Experts of a small language model.
Size: width 128, 6.59M parameters.
Experts: 4 experts in each of 14 layers, 176 SwiGLU neurons an expert, 1 pick a token, a softmax router.
Training: a variant of Muon for the experts, 5888 steps.
Below are experts of layer 4 (counted from 0) of a mixture-of-experts language model. Rows are named router (the router's row for the expert), gate (a neuron's input weights, with its number), up (a neuron's input weights, with its number), down (a neuron's output weights, with its number) and show model dimensions 0-127. Each number is 128 + 24 x the weight over its row's rms, rounded and kept within 0 to 255.
Before each expert's rows: "comes before" lists some tokens at least twice as common just after its tokens as in all text. This comes from a sample of Wikipedia text that the model never trained on. Tokens count by the router's weight.

# expert 3
comes before: "-", "|", "=", "The", "In", " be"
router [149 131 156  97 121 142 145 151  97 132  89  85 144 163 102 126 135 131 147 112 136 104 171 151 122 135 155 157 100 106  91 113  70 181 125  75 146  77 149 130 120 143 119 179  95 107 127 114 142  65 152 122 125 111 109 107 148  94  95 139 112 144 121 114 125 146 126  86 134 147 112 149 139 126 144 110 107 136 115 127 139 119 102  87  80 134 133 159 176 120 109 133 113 116 155 147 147 135 130 127 133 148 124 139 138 154 131  92 138 128 111  99 146 151 113 177 160 154 119 167 133 121  93 135 107 112 100 102]
gate0 [ 88 114 146 110 148  92 137 121 103 126  89  93 157 142 102 137 123 113 137 128 163 125 142 119 123 128  88 111 147 131 120  95 155 119 184 130 128 146 161  99 146 105 127 150 104 159 137  93 121 123 115 153 162 171 115 143 144 150 111 113 124 113 132 102 134 144 104 138 135 118 158 128  67 185 115  82  90 152 130 102 136 112 118  79 149 149 101 125 124  94 119 130 120 124 128 145 114 171 130 115 106 161 163 113 180 129 182  98 112 116 145 178 153 106 114 119 160 121 136 160 133 139 173 150 132 141 140 154]
up0 [137  87 124 148 130 179 102 124 138 176 149 115 124 103 113 138 165  80 117 114 131 162  99 123 115 148 185 145 143 127 120 125 122 172 108 118 109 118 123  71 131 132 137  99 135 134 122 137 145 123 115 118 121 113 118  80 133 107 138 150 109 182 116 137 156 141 103 135 123 150 136 100 121  84 140  99 100 152  92  92 115 128 161 124  94 138 149 124 118 158 134 128 120 127 110 172 123 154 151 106 101 100  85 113 141 173  77 117 177 158 144 147 147 119 125 114  81 121  82 150 144 120 127 111 163 120 123  98]
down0 [141 126 177 163 165 113 128  95 134 123 140 123 109 109 150 123  90 133 151 162 164  94 158  70 118 129 106  85 106 139 145 157 129 137 145 105 128 112 107 150 119 152 112 120 101 113 147 137 119 117 100 134 146 101 142 143 117 118 103 112 148  95 143 144 119 120 147  99 106 155 181 147 157 126 145 119  98 120 154 158 155 164 174 128 122 139 137 100 165  85 138 150 192 120 139 124 142  99  87 124 148 137 137 112 109  86 141 128 123 100 161 115 166 126 173 128 166  99 121 122 183 123 135  99 161 131 132 133]
gate1 [160 137 110 172 120 141 150 140 109 149  51 141 162 140 130 131 101 103 155 187 128 111 145 127  88 136 108  92 116 146 154 167 159  89 106 148 139 172 158 156 128 104 134 115 120 109 116 139 118 114 118 108 112  79 147  60  95 143 106 113 104 116  92 132 100  91 120 141 166 109 122 132 121 171 103 123 154 103  93 164 125 135 145 113 103 104 139 117 116 156 122 126 108 103 114 145 167 145 165 132 124 120 111  79 158 132 124 105 132 134 101 110 144 146 130 126 110  92 140 156 121 129 115 116 127 107 104 132]
up1 [149 165 132 147 160 155 130 106 112 123 117 144 133 155 135 119  53 111 158 133 122 137 164 118 153 175 119 111 129  69 110 151 136 154 143 141 142 149 120 141 158  92 148 157 116 127 125  93 131 123 170 161 145 123 144 140 132 106  90 122 138 126 139 144 127 146 113 185 111  83 121  87 174 121 105 131 108 120 134 183 148 134 143 110 117 160 137 144 119 133 117 110 119 119 153 131 142 144 132 152 120 141 137  58 108 112 147 118 158 149  86 138 161 191 135 145 121 114 140 140 121 104  93  84 111 141 135 132]
down1 [159  99 131 161 148  93 132 176  83 107 151 163 174 116 129 137  72 138 133 103 151 121  93 129 143 159 120  96 168 140 107 136 119 136 104 122 156 122  76 131 103 121 116 157 127 133 113 105 142 108 128 123 152 189 127 157 165 107 127 169 154 117  83 128 163 136 154 118 139 104 105 139 127 182 117 101  85 158 116 133 141 126 114 126 117 106 130 122 144  91  99 124 100 106 136 175 131 135 164 122 161 148 124 101 129 133  89 114 144 147 144 174 131 114 143 142 119 112 166 168  97 130 110 122 129 117 112 122]
gate2 [138 107 129 131 146 144 122 159 108  39 165 123 116 147 142  91 111 154 163  87  93 161 181 149 114 126 159 106 158 125 138 130 144 118  85 132 167 140 134 134  95 115 125 123 109  88 161 116 142 131 138 147 116 109 134 155 107 132 128 160 148 107 103 157 133  89 140 131 129 144 107 104 132 147 133 153 160 136 102 103 130 146 146 107 139 116 140 107 192 103 119 115 125 140 131 133 137 154  91 139 156 142 113 148 132 150 128 137 157 151 144 156 178 101 105 141 119 129  83 146 138 137 117  73 133 148  75 115]
up2 [140  86 118 139 133 114 143 151 139  94 172 133 151 135 109 111  73 104 142 167 129  99 122 150 112 120 122 169 108 131 111 126 107 155  87 114 152 103 119 151  83 147 104 150 126 109 147  96 129 144 134 125 120 169 147 145 137  54  89 147 186 121 112 165 104 112 161 132  83 129 103 170 121 118 147  91 133 148 144 110 119 137  95 144 140 154 124 109 125 151 137  91 125 141 108 120 131 177 146 132 115 155 145 136 113 157 112 164 125 149 130 146 133 128  90 156  82 187 123 113 122 123 122 132 141 107 115 103]
down2 [127 147 155 109  95 144 113 112 186 137  92 115 146 114 159 157 160 115 136 169 121 174 138 122  97 157 141  72 135 109 127 124  82 116  68 155 123 131 144 121 115 114 123  88 135 120 120 152 109 137 105 127 111 117  88 106 129 105 117 138 123 146 105  98  96 168 185 135 128 122 116 117 132 120 119 107 161 138 130 141 132 114 140  82 151  90 159  96 153 112 119 156 126 103 129 124 162 101 111 173 155 168 175 131  92  99 126 131 116  92 120 160  97 109 130 163 153 139 147 150 128 111 139 129  88 112 122 137]
gate3 [174 149 163 105 129 125 129 167 156 130 190  99 100 134 121 127 100 135 128 116 169 146 117 110 194 104 130 100  85 137 160 128 114 134 167 113 114 158 105 151 148 127 105 120 106 178 121  93 110 118  90 152  80 118 183 105 122 114 160 127 142 157 162 163  99 118 157 150 126 136 118 146 161 115 160 140 135 111 100 113 150 177 124 104 126 119 102 117 151 159 109 114 139 139 157 131 159 125 100 136 125 136 112  92 128  90 137 101 113 141 117 138 164 117 148 129 148 150 112 138 144 109 128 158 168 137 122 112]
up3 [148 124 181 132 132 111 175 144 184 135 150 109 166 130 141 156 108 151 139 134 113 105 119 132 158 104  99 129 157 122 144 137 146 126 100 146 126 105 102 132 131 161 122 148 162 172 125 127 108 124 134 105 134 132 131 160 164 135 150 170 117 165 139 145 160 144 144 100 108 153 111 120 129 110 112 206 118  97 124 130 149 114 109 120 104 136 125 137  98 131 131  83 180 125 149 138 180  85 140 157  87 143 143 111 127 149 123 136 107  98 118 134  90 165 129 133  69  87 100 135 105 145 134 129 123 141 116 170]
down3 [145 129 182 127 102  88 118 166 164 102 109 129 156 109 145 114 123 152 134 104 142 129 120 119 179 134 107 121 119 184 153 106 115 135 135 132 130 153 163  93 101 177 120 104 147 140 140 178 127 161 135 152 108 142 125 158 110 104 142 131 138 123 119 129 139 129 187 182  98 172 168 147 155 123  99 115 124  89 165 107 124 130 121 101 156 140  94 109 162 117 155 122 108 133 137 155 121 130 131 149 107 124 133  92 122 109 124 127 128 143  92 158 129 110 167 119 101 124 179 150 159 153  92  85 131 141 128 147]
gate4 [ 93  90 145 173 136 126 152 162 160 111 130 129 121 164 108 116 122 154 133 115 125 120 132 131 153 154 148 104 159 147 188 170 110 129 116 155 156 125 109 143 112 154 168  93 174 169 155  81 143 108 123 147 124 114 140 148  84 154 136 116 173 134 110 112 148 111 123 164 157 108 113 136 138 106  81 171 120 122  87 124 161 144 129 151 108 131 119 156 123 139 127 164 123 120 141  95 116 162 158 169 128 149 152 124 132 127 152 141 121 159  89 140  96 165 131 124 113 120 135  88  92 134  95 108 169 119 127 140]
up4 [136 154 122 133 132  87 115 143 129 113 121 176 131  95 132 121 126 118 114 158 110 127 132 148  98 109 114  98 120 107 117 135 103 106  96 110 165 141 131 173 101  96 118 157 161 106 123 176 105 144 121 126 146 174 154 130 110 131 134 143 160 103 148 137 159 106 103 100 119 106  77 128 141  99 120 125  88 119 113 136 151  93 105 118 125 172  91 115 112 132 141 138 139 161 130  90 126 155  96 139 126 139  81  94 114  85 156 120 124 123 117 105  90 155  94 195 148 128 101 119  94 129 134  81  99 144  86 148]
down4 [134 130 132  99 149 159 117 129 133 146  81 105 125 106 114 118 122  88 153 130 180 121 112 120 116 112 140 110 111 105 115 132 123 140 118 188 101 138 121 155  85  96 142 133 104 115 139 181  95 136 145 129 127 155  97 126 147 124 132 162 147 138 143 134 123 109  85  98  69 132 104 128  96 165 111 119  78 163 129 123 129 129  92 138  90 154 119 116 109 133 116 124 182 141 121 139 161 133  93  94 118 115 120 101 123 115 120 146 103 110 127 112  92 136  86 156 140 118 102 161  57 105 143 155  99 168 117 135]
gate5 [133 123  96 129 155 147 117  99 113 142 174  94  91 147 174 140 115 125 121 136 165  97 128 119 116 132 126 134 121 114 192 146 142 127 130 112 127 104 144 139 189 150 111 138  92 122 137 124 155 152 175 169 102 129 104  71 127 147 149 129 104 125 108 111 152 131 147 148 142 128  97 160 178 115 138 155 132 120 192 143 136 138 122 152 131  84 166 119 146 150 115 111 110  95 116 145 115 150 102 125 109  92 135 187 145 113 129 137  92 113 145 116 170  99 130 123 114 133 133 110  83 107 128 126 157 165 110 127]
up5 [118 141  89  72 110 166  92 126 132 119 174  90 107 123 164 127  88  91 133 106 129 150 138 185 102 129 152 137 113 133 141 127 118 139  92 143 175 100 122 130  87 110 132  91  81 128 148 132 113 130 115 117 153 110 123 115  97 146 158 147 160 121 165 116 108  95 115 134 149 126 131 139 183 128 154 101 141 105 155 126 115 114 119 136 146 150 156 129 126 107 130 134 105 115  95 191 140 134 135 101 136 125 107 150 101 145 157  97 148 170 180 137 116 117 117 147 139 130 117 168 100 106 113  96 122 135  96  98]
down5 [124 120  86  82 130 174 115 130 113 141 118  87 113 155 121 136  81 116 194  99 138 161 132 180 104 147 119 108 140 154 160 124 160 153 113 180 180 134 102 129 119  83 105 108  83 138  96 149  90 127  99 122 152 127 101 143 105 112 151 133 141 116 149 113 125  95 117 105 136 163 136 101 159 131 146 134  92 132 141  98 137  78 130 171 129 137 119 132 124  86 135 106 157 121 119 152 145 118 137 115 128 110 101 124  94 147 121  96 149 120 153 143 115 130 113 118 135 142 150 158 130 106  97 148 180 147 124 133]
gate6 [139 115 133 115 171 141 141 108 119 114 142 114 116 151  66 173 111 119 155 133 102  64 169 115  80 123 157 121 132 126 120 141 147 115 133 105 110 145 125 161 100 105 130 124 121 111 129 137 109 118 144 150 146 138 138 151 147 117 139 143 120  92 104 117 124 102 134 147 138 141 138 130 124  90 125 150 125 158 117 107 140 129 156 111 103 159 159 124 133 172 146  80 117 186 123 124 132 160 132 143  92 119  92 165 161 134 164 143  94 132  96 145 165 182 158  96 145 132 128  77 105 117 118 147 153 140 176 174]
up6 [125 126  98 115 163 141 145 149 113 108 121 164 110 109  71 179  95 139 152  90 110 132 140 102 128 116 104 155 134 138 116 142 112 115 130 110 130 129  99  89  92 124  95 154 120 109 152 137  81 132 117 141 126 131 132 107 134 105 117  95 124 133 127 130  88 133 159 129 103 104 156 107 131  80 161 131 155 110 148 120 115 115 122 124 149 168 113 138 115 167 124  80 116 151  95 145  99 131 172 132 109 156 120 166 156 130 128 127  95 168 104 100 147 120  96 109 116 114 174  67 124 160 116 137 163 128  74 161]
down6 [102 107 144 133  99 154 159 151 121 150 154 144 157 142 103 126 113 188 157 137  96 109 139 121 170 173 124  92 134 135 115  90 119 123 115 154  67 134 104 136 123 106 128 147 145 140 134 166 118 141 122 101 100 109 149 104 128  69 148 139 137 144 137 152 122 134 118  96  95 130 114 104 113 143 108 104 144  99 137 138  98 154  69 124 113 103  97 142 122  98 165 176 160  93 147 112 164 137 143 121 113 127 125  87  96 117 150  85 131 133 127 139 118  79  84 122 145 135 137 124 147 130  82 163 127 135 102 124]
gate7 [124 114 145 125  94 106 150 155 156 132 104  81 164 175 116 118 104  79  97 124 165 112 110 122 130 130 117  99 135 116  91 150 167 151 164 138 131  70 117 125  72 138 125 102 148 146 142  92 119 121 126 151  91 136  78 121  87 122 123  68 147 106 123 111 141 127 116 134 130 148 176 144  84 129 109  83 129 169  92 137 115 152 109 132 143 173 149 150 128 107 157 137 146 109 147 114 172 114 170 167 135 141 124 118 111 118 110 130 116 112 113 111 142 160 154 144 134 149 109 135 128 137 135 165 116 142 122 126]
up7 [140 129 159  95 123 136 150 141  97 166 163 120 172 138 111  87 137 128 123 132 174  76 103 134 148  84 112 149 130 110  95 129  86 143 110 119 151 106 127 184 143 107  77 133 122 127 133 151 183 126 144 135 100 167 115 103 153 102  96 152 148 144 130 109 156 168 100 126 143 159  74 109 150 155 139 135 157 118 173 119 120 109 122 147 189 136 157 155 130 134 122 137 126 121 151 125 113 147 129 133 156  86 110  89 120 126 129 167 132 126 123  97 133 148  96 136 119  95 123 143  93  97 129 126 120 116 109 124]
down7 [133 106 135 124  94 154 143 139 140  97 137  95 120 156 103 150 157 133 202 119 118 130 109 178 107  98 145 133 146 158 140 114 147 157 137 118 190 159 135 142 126 122  96 138 100 102 128 139 155 103  99 135 121 130 153 115 138 126 132  97 158 117 146 142 126 157  65 129 101 133 127 128 120 121 122 116 120 154 159  90 117 161 121  99 146 118 109 131 166 129  97 100 142 169 130 152 123 135 130 115 140 110 100 122 165  99 133 148 149 122 132 110 175 126 160 114 158 107 148 101  35 133 117 140 138 114 106  93]
gate8 [157 109 125 126  93 104 123 108 108  77 136 137 135 171 148 175 174  92  93 126 170 103 120 153 130 116 118 131 108 115 161 124 117 111 124 106 125 112 145  76 108 135 148 116  91 169 108 139 141 130 128 116 111 191 116 111 121 127 149 153 190 137 156 156 104 128 168 165 152  95 147 153 110 106 144 124 142 125  88 148 144 140 124 126 101 147 105 127 102 154 111 104 134 189 136 140 167 135 103 120 163 158 117 105 147 147 108 141 114 130 131 135  81 143 136 138 146 120 138 122 128  91 145  74 146 121 108 117]
up8 [123 125 145 124 163 189 137 199 119 149  80 100 131 109 108  86 148 145 142 124  99 140 178 114  95 119 135 101 136 122 138 118 135 135 131 117 117 113 155 163 142 112 140 156 103 103 130 130 111 140 157 149  97 140 152 133 139 106 164 156 132 132 141  94 132 120 121 128 172 138 123 115 131 142 136 128 107 133 131 111  89 143 102 147 143  97 138 126 162 138  82 128 135 126  91 159 109 167  80 152 138  93 175 133 113 126 151 116 154 140 137  97 144 136 156  85 154 130  70 135  93 114  93 135 169 130 173 124]
down8 [107  81  90 116 128 100 103  56 154 120 169 154 166 117 133 155 115 135 155 109 145 153  81 178 125 114 128 136 135 134 120 130  99 130 169 129 142  90 105 125 157 144 124 130 153 175 100 115 128 111 161 166 159 156 145 127 165 113 164 143 141 158 140  92  91 109 128 121 146 168 132 117 128 152 151 113 130  99 141 123 150  92 114 136 127 139 120 114 133 124 135 129 167 186 114  98 156 130 122 125 125 120 101 117 166  82 165 152 124 104 110 128 100 133 113 103  81 133 151 154 133 141 107 112 115 101 140 134]
gate9 [104 118 149  92  64 110 124 131 136 141 147 132 152 145 114 104 161 125  85 180 131 141 117 128 125 154 158 119 109 136 133 121 136 127  80 141 155 142  87 138  82 128 141 118  69 169 112 113  99 152 115 114  91 137 102  87 117 133 136 114 123 161 129  98 134 134 132 107 154 107 153 103 130 113 153 118 155 114 159 126 146 138 102 101 129 138 102 160 116  92 129 151 124 122  99 198 166 130 122 152 135 153  73 133 141 113 104 147 114 134 118 130 134 111 113 166 150 193 109 128 172 127 140 129 119 103 129 153]
up9 [124 157 139 121 103 116 134 114  90 137 117 125 157 112 134 128 108 140 132 145 126 161 135 143 135 100 159 122 167  62 130 120 136 197 185 108 117 142 114 121 115 150 131 111  91 121 115 112 127  94 101 152 119 129 104 150 116 152 159 118  95 154 155 113 110 143 107  92  99  75 169 127 135 105 104 135 166 126 151 123 110 136 140  84 126  99 208 120 138  78 121 151 140 106 117 120 117 132 132 106 152 127 105 149  82  97 134 141 143 121 151  77 113 134 100 128 165 112 131 105 137 149 139 140 135 101 104 140]
down9 [149  99 111 139 155 141 120 151 114 118 166 145 113 133 132 124  86 107 184 102 114 112 134 133 117 142 107  97 172 116 109 135 136 105 158 147 124 139 133  89  85 170 165 111 112 144 158 134 128 121 134  93 131 126 133 141 126 117 126 135 122 125 137 106 125 119 121 116  88 158 116 127 114  97 128 130  60 107 135 137 144 110 170 123 131 100 127 118 134 161 132  98 139 118 113  84 102 112 156  82  97 138 101 127 179 158  78  85 117 127 161  98 178 130  79  97 107 121 139 118  70 133 101 138 155 138 154 127]
gate10 [159 118  97 120 115 142 139  95 113 144 156  95 146  91 133  81 120 110  96 138  88 111  76 142 137 116 123 159 134 101 156 150 130 115  99 107 156 102 143 150 108 109 143 117 156 120 171 107 127 169 153 133 138 140 106 142 116 111  94 127 128 156 101 142 120 174 175 142 129  95 117 147 122 118 107 127 122 126  76 101 137 119 134 139 133 127 163 139 136 103 139 145 140 125 102 107 145 107 127 136 110 135  60  97 146 134 117 130  83 131 122 109 123 147 173 114 165 155 149 114 133 138 129  91 137 107  83  48]
up10 [132 156 134  94  88 149 135 150 129 152 151 108 165  72 108 113 108  79 144 193 107 159 150 104 138 119 166  94 131 168 150 127 130  98  85 148 125 132 152 111 142 122 125 123  96 111 160 134 149 133 107 128 111 134 124 140  92 183 156 123 136 146 148 113 112 141 167 110 116 121 173 177 129 138 143 168 136 158 135 155 169 105 133  97 130 118 122 130 222 113 117 150 112 125  75 157 133 135 133 119 144 136 128 129 135 120 122 140 127 127 130 100 138 119 128 142 135  98 114 133 152 123 119 131 144 113  93 152]
down10 [153 180 159 124 106 125 121 122 152 124 143 103 178 167 124 170 113  76 131 191 180 168 185 108 115 146 147 117 109 133 163 125 138 124 110 151 127 143  99 162 151 108  97 117 130 120  94  88 136 151 119 128 153 127 108 135 130 123 145  96 147 136 127 120 111 139 177  85 166 127 110 170 113 159 118 147 116 110 154 165 161 138 118 109 123 140 159 153 120 128 103 105 134 135 172 150 167 135 121 109 120 141 139 155 111 130 135 142 126 112 136 127 118  94 111 124 141 134 125 154 196 129 164 117 146 133 114 121]
gate11 [123 126 134 102 140 121 151 152 170 166 111  90 136 144 110 100 126 120  93 132 122 132 130 195 118 124 131 132 115 151 153 148 112 124 140 162 121 134 124 148  76 169 117 123 174  93 169 151 130 102 112 152 124 158  95 147 140 114 132 101 154 124 139 139 160 121 110  94 142 128 152 161 131 130 131 124 178 105 108 126 130  95  73 157  86 105 176  84 143 116 140 118 163 124 144 103 147 120 141 118  98 131 125 181 152 141 140 145 110 110 104 122 150 181 158 136 149  85 147 143 121 137 124 180 142 118 123 145]
up11 [117 117 130 147 117 161 171 159 169 130  95 129 141 144 138 118 159 132 119 144 120 127 139 128  98 112 109 145 168 147 133 150  90 150 120 128 134 112 136 160 101 128 164 102 140 111 136 141 100 103 115 135 140 146  91 185 126 117 114  73 151 140 189 104 139 155 109 113 138 147  92 171 150 105 119 133 163 135 103 140 179 173  75 144 145 113 131  96 127 134 155 106 159 153 114 105 113 140 143 139  63 119 136 147 135 103 120  93 133 135 139  89 143 140 133 178 137  78 140 147 119 118 135 158 132 121 129 156]
down11 [114 149 110 174 128 170 140 106 160 110 116 135 131 134  77 103 104  93 151 109 142 144 112 123 136 117 137 136  98 135 118 130 137 150 152 111 159 143 109 113 104 174 122 164 128 169 101 116  93 140 102 160 171 117 113 113 135  91 158 146 130 109 126 128 154 122 137 104 101 102 113 147 151 117 126 137 119 155 161 124 143 100 125 112 128 144 139 174 129  85 183 125 114 117 134 123 126 150 103 124  79 119 168 143 120 111 131 158 154 125  93 135 129 148 108 117 123 153 151 130 206 168 179  91  88  95 137 128]
gate12 [157 167 131 182 150 126 147 114 133 153 115  92 128 166 134  92 123 102 159  83 146 149 121 126 148 119 101 117 154 129 144 135 132 144 137 126 123 172 136 165 146  97 129 138 124 142 151  88  59 121 151 124  95 160 141 157 139 149 157 125  98 125 121 114  81 152 133 155 125 108 110 143 110 122 111 107 138 137 154 156 106 100  95 129 110 132 163 147 119 112 125 134 147 145  82  93 139 155 198 104 156 163 129 110 105 130 107 103  96 158 122 113 162 113 142 119 107 118 118  75  96 141 126 100 143 100 110 143]
up12 [126 151  96 122 120 117 133 107 102 138  83  87 103  79 118 123 141 134 142 134 161 122 109 157 104 138  81  96 161 125 167 138  97 113 131 137 174 156 120 157 136 144 123 101 142 114 152 121 117 136 150 139 153 159 104 158 151 118 141 114  82 128 143 132 117 108 107 132 107 113 153 121 120  89 135 111 124 125 138 168 150 135 124 126  99 115 120 142 102 145 145  77 171 178  80 108 110 127 188 129  88 147 151 113 142 126 138  82 105 161 146 181 123 127 129 125 124 155 102  90 105 160 136  98 132 108  95 154]
down12 [136  84 137 152 109 122 126  98 126 156 151 117 143 136 167 156 140 116 135 135 124 117 147 149 150 131 136  99 184 147 179 141 145 110 110 135 138 127 136 137 143 141 129 106 148 141 132 119 119 135 157 131 115 143  91 116 169 129 161 149 107 154 110  96 116 143 135 102 144 110  80  99 109 140  79 122 135 159 135 131 134 118 110 114 121  73 159 161 104 152 114 125 127 149  95  99 194  95 130 126 117 139 137 132 108 113 115  92 149 133 142 172 111 115 112 138 124 153 115 105  47 157 123 130 152  52 118 157]
gate13 [118 136 111 131 106 123 140 149 115 129 144 100 115 114 147 147 146 139 134 157 103 137 158  93 103  73 147 118 150  80 185 124 127 115  99 122 107 155  63 121  80 123  55 159  80 138 123 104 114 116 117 135 135 138  92  84 154 155 131 120 136 156 142 141 109 187 133 155 122 115 136 123 131 125 145 134 134 139 181 110 123 116  83 109 147 131 106 160  97 146 141 132 113 134 102 141 143 109 147 135 170  94  95 106 119 153 139 124 101 100  99 125 113 135 132 103 141 151  96 142 124  89 121 125 127 101 148  95]
up13 [149 110 155 128 144  83 119 102 130 104  73  97 144 128 151 118 138 108 135  75 137 140 133 174 114 127  87  94 115 160 127 141 165 101 152  99 129  95 132 108 104  84 162  95 143 140  79 203 138 109 147 129 139 143 121 114 156 158  89 127 129 125 141 123 139  98 131 128 149 100 123 113 113 171 112 120 125 127 115 164 147 106 144 147 148 142 125 147 105 123 129 131 106  92 152 115 130 159 126  96 141 111 127 113 106 164 121 138 127 114 133 127 153 140 155 110 120 108 138 160 111 157 155 170  59 175 131 133]
down13 [156 132 160  96 142 168 102 136 128 131 134 144 165 131 102  84 124 156  89 138 112 130 131 131 188  99 142  97 112 149  97 163  71 129 129 100 124 134 120 128 161 146 135 152 112 153 163  93 144 174 127  76  93 128 127 108 101 129 139 163  86 133 115 124 156  96 121 136 149 115 149 136 128 104 169 124 151 153 107 152 139 122 166 127 108 133 175  94  77 151 113  95 111 111 123 133 111 147 156 139 131 128 142 150 131 104 155 132 121  97 122 152 131 133 110 101 134 121 106 153 135 150 131 121  74 181 153 115]
gate14 [149 176 126 140 133 122 117 124 187 105 111 122 119 111 105 141 117 128 163 131 139 122 191 117 133 134 159 104 102 136 108  99 118 156 136 174 162 150 153 123 169 133 156 111 126 139 141 154 137 121 132 165 107 136 117 123 118 160 121 126 107  80  86 100 160 112 132 133 121 114 121 125 139 161 133 113  83 141  77 136 116 147 120 134 138  76 128 126 124 104 117 135 113 155  93  91 127 170 121 113 169 137  99 110 124 168 151 156  97 138 142 122  89 138 125 179 163  83 126 134  73 165 120 110 113 122  97 128]
up14 [121 131 152  98 128 131 146 125 126 120 142 135 150 118 106 116 102 110 132 182 138 160 200 126 111 138 155 106 155  75 126 115 101 171 157 137 162 148 104 155 155  94 139 171  99 147  92 103 112 131 113 151 103 140 106 112  86 157 143 116 165 130 106 105 111 108 133 131 143 130 125 119 141 143 159 135  84 145 142 157 139 123  81 107 145  93 168 146 111 107  88 143 128 135 121 144 121 154 158 123 119  93 144 111 108 141 150 168 115 173 129  95 163  91 134 119 155  99 128  95  83 108 115 130 136 144 103 108]
down14 [129 118 129 105 129  78 139 130 126 137  73 100 161 158 114 110 163 126 153 130 160 108 131 149 140 156 145  95 154  88 125  98 158 124  87 140 123 154 130 147 136 114 137 140 133  93  84 151 147 125 151 126 134 113 167  96 143 141 131 183 177 133  70 139 158 102 116 152 126 147 128 135 107 155 154  93 130 112 155  99 148 109 108 163 126 148 115 155 123 162 123 126  86  95 111 104 164 172 171 124 118 145 131 128 167 132 147 155 117 127 102 142 143  97 137 141 132 121 154 113 128 138 102 126  61 100 123 113]
gate15 [109 112 112 126 148 131 136 108 151  92 144 100 130 128 166 111 138 118 110 107 112 143 135 166  60 186  87 126 140 110 138 116 125 147 125 155 132 118 127 162 129 135 118 134 109 134 172 134 166 125 118 130  68 127 128 166 112  80 119 109 169 133 128 153  62 121 128 129 126 156 160 181 175 143 121 148 160 137 147 134  93 141 138 113 128 143 146 129 105 140 113 161 124 102 124 123 142 140  94 128 130 136  89 101 142 106 100  84 143 131 117 107 149 122 173  98 137 154 109 129 138 136 164 100 183 132 153 104]
up15 [121 132 144 161 150 137  98 135 129 149  98 112  99 169 128 165 104 159 171 129 137 119 110  93 123 115 104 124 136 131 130 129 150 158 168  99 102 167 144  88 113 116 103 120 126 148 166 116 115 154 128 100 164 119 104 150 102 155 148 101 118  92 122 132 129 117 115  93 146 102 129 134 147 110 109 115 117  99 112 133 164 164  94 151 159 168  96 171 129 142 166 157 156 188 124 138 152 127 144 137 154 159  94 146 134 127 151 134 160 112 143 155 112 144 184 143 159 130 129 140  96 110  96 126  72 134 149  99]
down15 [111  93 155 162 109 126 143 136  75 175 129 121 135  96 122 104  78 127 167  93 134 113 179 124 107 115 130 109 153 129 150 101 102 114 136 109 157 119 129 109 112 109 137  92  95  88 134 156 129 127 136 124 124 128 111  94  85 147 165 122 134 116 108  75 113 158 101 101 108 132 123 165 129 146 124 105 113 137  95 136 166 122 103 157 172 127 143 167 130 106 168 113 137 142 160 119 137 126 129 133 134 139 109 150 156 143 163 152 156  84 145 124 119  96 157 165 118 110 170 120 157 108  98 114  78 156 115 136]
gate16 [109 114  92  85 144 159 148 152 104 125 161 114 149 139 116 107  94 122  92 134 159  59 168 113 129 121 116 144 113 116 118 154 141 117 107 142 154 131 151 180 149 100 131 132  86 131 131 160 149 141 105 139 112 132 127 136 158 103 113  92 132 158  86  84 157 109 111 115 137 142 132 144 145 100 130 135  86 103 117 189 138 124 122  73 166 109 154 107 125 164 103 141 114 149 142 108  98 145 128 184  77  89 101 151 137 121 120 115  96 143 141 130 146 123 122 125 162 162 140 118 122 115 120 147 113 150 149 116]
up16 [136 141 137 142 136 130 116 118 151 121 101 125 132 135 109 156 132 135 146 127 113 131 147 195 111 104 144 152 132 132 124 107 114 146 118 112 100 131 105 132 173 135 176 119 118  83 121 125 124 176 120 148 151 123 144 109 131 103 137 149 127  73 129 141 129  94 140 147 126 154 122 130 123  93 147 142 111 141 162 160 116 111 153 116  64 115 113 142 131 131  96 141 137 157 142 110  81 145  88 117 127  82 101 151 106 135 107 106 115 180  46 141 130  84 164 102 171 134 111 128 127  78 147 166 136 112 114 153]
down16 [111 111 109 167 112  92 119  97 173 117 105 135 111  83 124 142 137 122 165 139  75 134 152 117 105 170 128 137  81 106 118 121 133 111 100 176 118 109 109 105 179 138 136 136 167 157 165 124 137 149 121 116 154 114 166 157 136 124 121 178  98 127 151 174  68 135 160 132 159 102 149 117  99 119 164 141 119 123 146 148 122 113 152 129  94 148 106 135  77 144 126 143 136 137 125 159 121 136 146 137 102 149 111 114 121 136 115  71 109 135 139 144 137 126 135 110 128 155 109 129 126  78 143 126 138 173 100  99]
gate17 [147  90 101  85 114 149  88 133  94 103 114 140 137 102 127 168 126  81  97 120 144 132 144  97 155 147 127 124  98 150 143  95 136 140 156 177 153 119 138 104 111 155 161 158 133 118 118 171 126 179 115 116  89 139 130 130 110 141 155  97 125 137 124  85 106 170 135 107  87 100 144 165 117  86 147 170 100 146 111 119 144 133 139 105 143  57 148 141 143 178 136 119 149 109 111 132 123 114 156 136 124 126 148 104 120 144 122 109 113  83 121 157 114 122 148  88 144 118 114 142 138 155 163 129 160 144 121 117]
up17 [173 115 130 139 127 120  86 165 143 101 117 113 132 154 131 123 123 122 118 149 136 156  77 117 166 103 148 124 144 111 123 121  82 129 124 133 106 123 112 158  91 131 111 131 140 107 137 109 157 108 123 146 119 112 155 145 116 120 109 114 102 127 131 113 117  91 148 141 149 131 149  86 153 135  97  79 126 133  91  90 120 112 136 123  93 152 105 113 130 125 103 113 142  90 116  69 158 181 144 196 177 133 128 141  98 103 161 114 129 148 152 117  93 126 162 140 116 130  90  76 117 157 102 138 124 115 132 184]
down17 [137  81 135 141 147 126 106 157 118 115 147 124 130  90 137 130 143 122 103 126 130 114 150 117 128 117 130 116 132 100 156 122 129 140 150 129 110 137 111  86 123 161 139 193 140 169 128 129  94 137 109 116 123 113 144 113  90 157 140  88 124 110 115 112 123 156 152 152 145 134 195 103 194 133 121 114 126  97  82 109 136 108  97 122 132 133 126 139 132 137 147 138 120  85  89  73  99 143 160 130 144  68 101 136 124 112 141  99 161 122 184 156 127 126 144  89 109 105 113  92 180 146 108 130 123 110 103 147]